{"lr_router": 0.000581, "qk_norm": false, "beta2": 0.98, "schedule": "wsd", "seq_len": 1024}
Below are experts of layer 8 (counted from 0) of a mixture-of-experts language model. Rows are named router (the router's row for the expert), gate (a neuron's input weights, with its number), up (a neuron's input weights, with its number) and show model dimensions 96-127. Each number is 128 + 32 x the weight over its row's rms, rounded and kept within 0 to 255.
After each expert's rows: "comes after" lists some tokens at least twice as common just before its tokens as in all text. This comes from a sample of Wikipedia text that the model never trained on. Tokens count by the router's weight.

# expert 8
router [145 157 191 147 142 131 135 123 133 111 146 189 151 127 101 141  81 108 129 108  70  84 112  82 101 132 135  87 138  80 118 111]
gate0 [ 51 104 136 167 108 141  77 153 128 108 129 159 118 147 172 106 126 167 142 138 167 180 106  98  95 193  95 152 101  98 121 156]
up0 [165  99  80 151 121 122 113 103 105 172 139 125 114 119 127  99 205  76 128 149 119  81 119 163 126  58 144 131 167 139 131  65]
gate1 [153 105 177 127 145 141 127  94 169 107 138 125 154 118 151 132 169  79 149 142 134 128  81 170  76 151 140 114 179 158 125 101]
up1 [110  92 170 130 128 112  76 160  75  87 190 137  57  86 137 122  49 120  71 181  83 100 101  63 115  69 165 100 102 149 119  72]
comes after: " to", " was", " he", " and", " is", " also"

# expert 23
router [ 98 137 146  85 143 115 104 166 176 145 153 147  76 127  53 145 125 146 162 121  90 147 121 121 181 140 122 106 156  78 144 155]
gate0 [161 191 173 108 118 140 145 109 193 125 118 137 142 138 113  85 122 101 138 134 117 155  74 100 123 127 148 157 152  70  89  92]
up0 [199 165 110 127 151 144 113 131 140 136  81  22  96 146  82 108  84  77 113  68 131  84  84 115 156 128 132 142 118 144  95 107]
gate1 [116 131 144 160 181 175  99  75 133 126 156 171 167 112 141 139 182  71  88 115 198  83 128 140 137 102 121 125 146  71 206 142]
up1 [142 163 111  66 123 100 128 108  98  49 103 109 124  98 107 106 113 148 135 170  85 123  71 149 109 121 114 125 182 158 138 141]
comes after: " of", " in", " the", " a", " for", " with"

# expert 4
router [148 184 182 129 104 121 157 135 121 165 130 179  81 127 102 124 129 159 154 123 122 106  90 110  94 161 126 140 136 137 107 160]
gate0 [124 175 125 158 100 147  76 152 143  80 141  64 201 160 118 176 158 133 150 133 126 142 111 195  97  83  75 203 148 177 191 136]
up0 [100 172 107 117 183  96  85 145 101 165 136  91 117 148 134 114  85 146 134  77 172  72 169 120 161 163 123  99 125 136 113 171]
gate1 [ 95 194 100 116 109 101 113 165 130 104 136 123 178  66 159 118 143 124 166 103 119 151 108  32 127 112 114 201 165 179 119 189]
up1 [144 105 112 108 142 136 103 150 129 161 123 148 167 110 154 151 161 117 127 158 139 101 140 140 137 166 115 139 102 129  63 100]
comes after: " ", "1", "2", " in", " to", " In"

# expert 22
router [111 122 104 131 104 109 159 143 130 133 147 149 108 109  90 127  89 102 154 119 144 109 119  77 140  87 103 154 139 210  72  41]
gate0 [161 155 153 129 135 174 163  77  60 121  67 154 175 150  67  84 190 148 210 141 177 141 118 106 122 206 122 127 109 171 161  99]
up0 [119 175 119 176 106  81 106  99 116 128 164 152 123 129 139 114 119  76 122  89 141 183 127 151 125 123 162  80 122 163 175 127]
gate1 [104 141 116 116 141 128 168 114 113  56 135 123 175  86 114 183  93 149 102 155 111 116 138 159  98 126 152 143  73 131 114 106]
up1 [ 95 173 140 162 171 171 142 151 168 129  70 128 129 159  85 105  83 116 118  74 119  94  56  37 103 140 161  90 154 103 105 121]
comes after: "0", "5", "3", " (", "\n", ":"

# expert 0
router [137 142 155  87 132 108  71 114 155 148 100 151  59 146  55 143  96 116 183  95  75 137 141 165 113 126 113  97 150 146 121 128]
gate0 [150 159 186 140 119  74  87 143 103 172 105 168  84 166 144  99 134 116 143  93 124  79 142 108 223 133  97  90  79 111  91 159]
up0 [166 174 105 160 132 134 129 168  82 137  93 140 160  86 123 125 105 167 132 165 114 129 123  94 113 158 174 123 106  83 139 157]
gate1 [152 113  72  97  80 102 105 185 149 106 150 116 138 133  93 202 109  93 147 118 149 140 118 131  96  90 115 137 143 110 112  76]
up1 [137 161 122 141 162  95 131  88 121 110 143 119 232 117 124 130 101 118 150 117 153 138 112 147 152 139 141 141 123  95 130 180]
comes after: "\n", " |\n", ")\n", ".\n\n", ")", ".\n"

# expert 21
router [104 166 162  80 153 127 140 154 150 142 211 113 128 134  43  68 122  49 144  76 123 142  99  27 107  35 135 150 105 128 150  85]
gate0 [132 166 132 147 136 148 116 177  89 132 131 108 124 119 163 138 125  81 150 122 124 179 142 116 102 124 144 131 135  68 129 118]
up0 [150 136 129 121 123 103 154 121 191 127 141 159 176 153 161 161 106  98 161 140 161 210 120 124 143 148 124 107 103 124 148 111]
gate1 [125 158  98 131 156 127 178  92 116 112  93 119 153  75 103 144 182 125 190 124 115 141 114  81 139 100 132 136  73  81 124  92]
up1 [105 123 158 106 156 143 127 168  72  88 199 140 137 141 143 143 165 138 118 101 140 133 122 164 185 124 170 102 116 153 126 176]
comes after: " |", "-", " ", "==", "|", ";"

# expert 6
router [141 103 127 123 114  81 149 127 153 135 171 149 105 124 118 102 100 138 158 145  83 117  88 108 178 128 143 105 106 164  65 147]
gate0 [101 123  97 168  90 136 128  57 115 119 129 116 102 109 114  83 107 151 104 138  84 151 111 167 126 150 129  71 107 112 192 118]
up0 [118 102 125 114 179 109 118 129 195 143 121  87 182 108 139  40 136 150 116 158 161 146 171 113 126  98 182 154 118 118  81 179]
gate1 [119 114  90 141 166 159 163 173 121  67 138 127 139  89 130 124  88 101 160 162 193 137 132 214 140 182 106  65 118 153 174 153]
up1 [115 147 143 127  84 153  95 120 129 124  93 156 123  89 109 109  97 117 139 160 111 117 100 140 143 104 150 114 143  75 133 128]
comes after: " ", " |", "1", " (", " $", "–"

# expert 20
router [110 121 146 115 188 117 121 169 168 177 137 142 118  90  97 152 162 136 144 135 143  98 138  98 188 116 137 121  96 130 174 169]
gate0 [ 86 102 143 132 152 182  88 178 113 166 100 161  96 108 146 155 108 113 122 122 131 140 123 122 123 137 169 119 111 136  96 148]
up0 [113  99 100 120 102 128  79 128 102 136  88 165  91 138 152 118  98 219 128 105 145 127 161 134  62 185 124 173 174  87 120 162]
gate1 [148 145 113 128  70 147 133 122 155 146 117 129 140  89 148 145  94  67 120  73 116 160  90 119 120  88 105  53 128 180 115 137]
up1 [120  78 173 119 165 155 108 102 101 137 131 140 123 117 187 115 154 162  85 137 181 101 115 174 163 127 120 111  75 153 114 142]
comes after: " a", " the", " an", ".", " is", " as"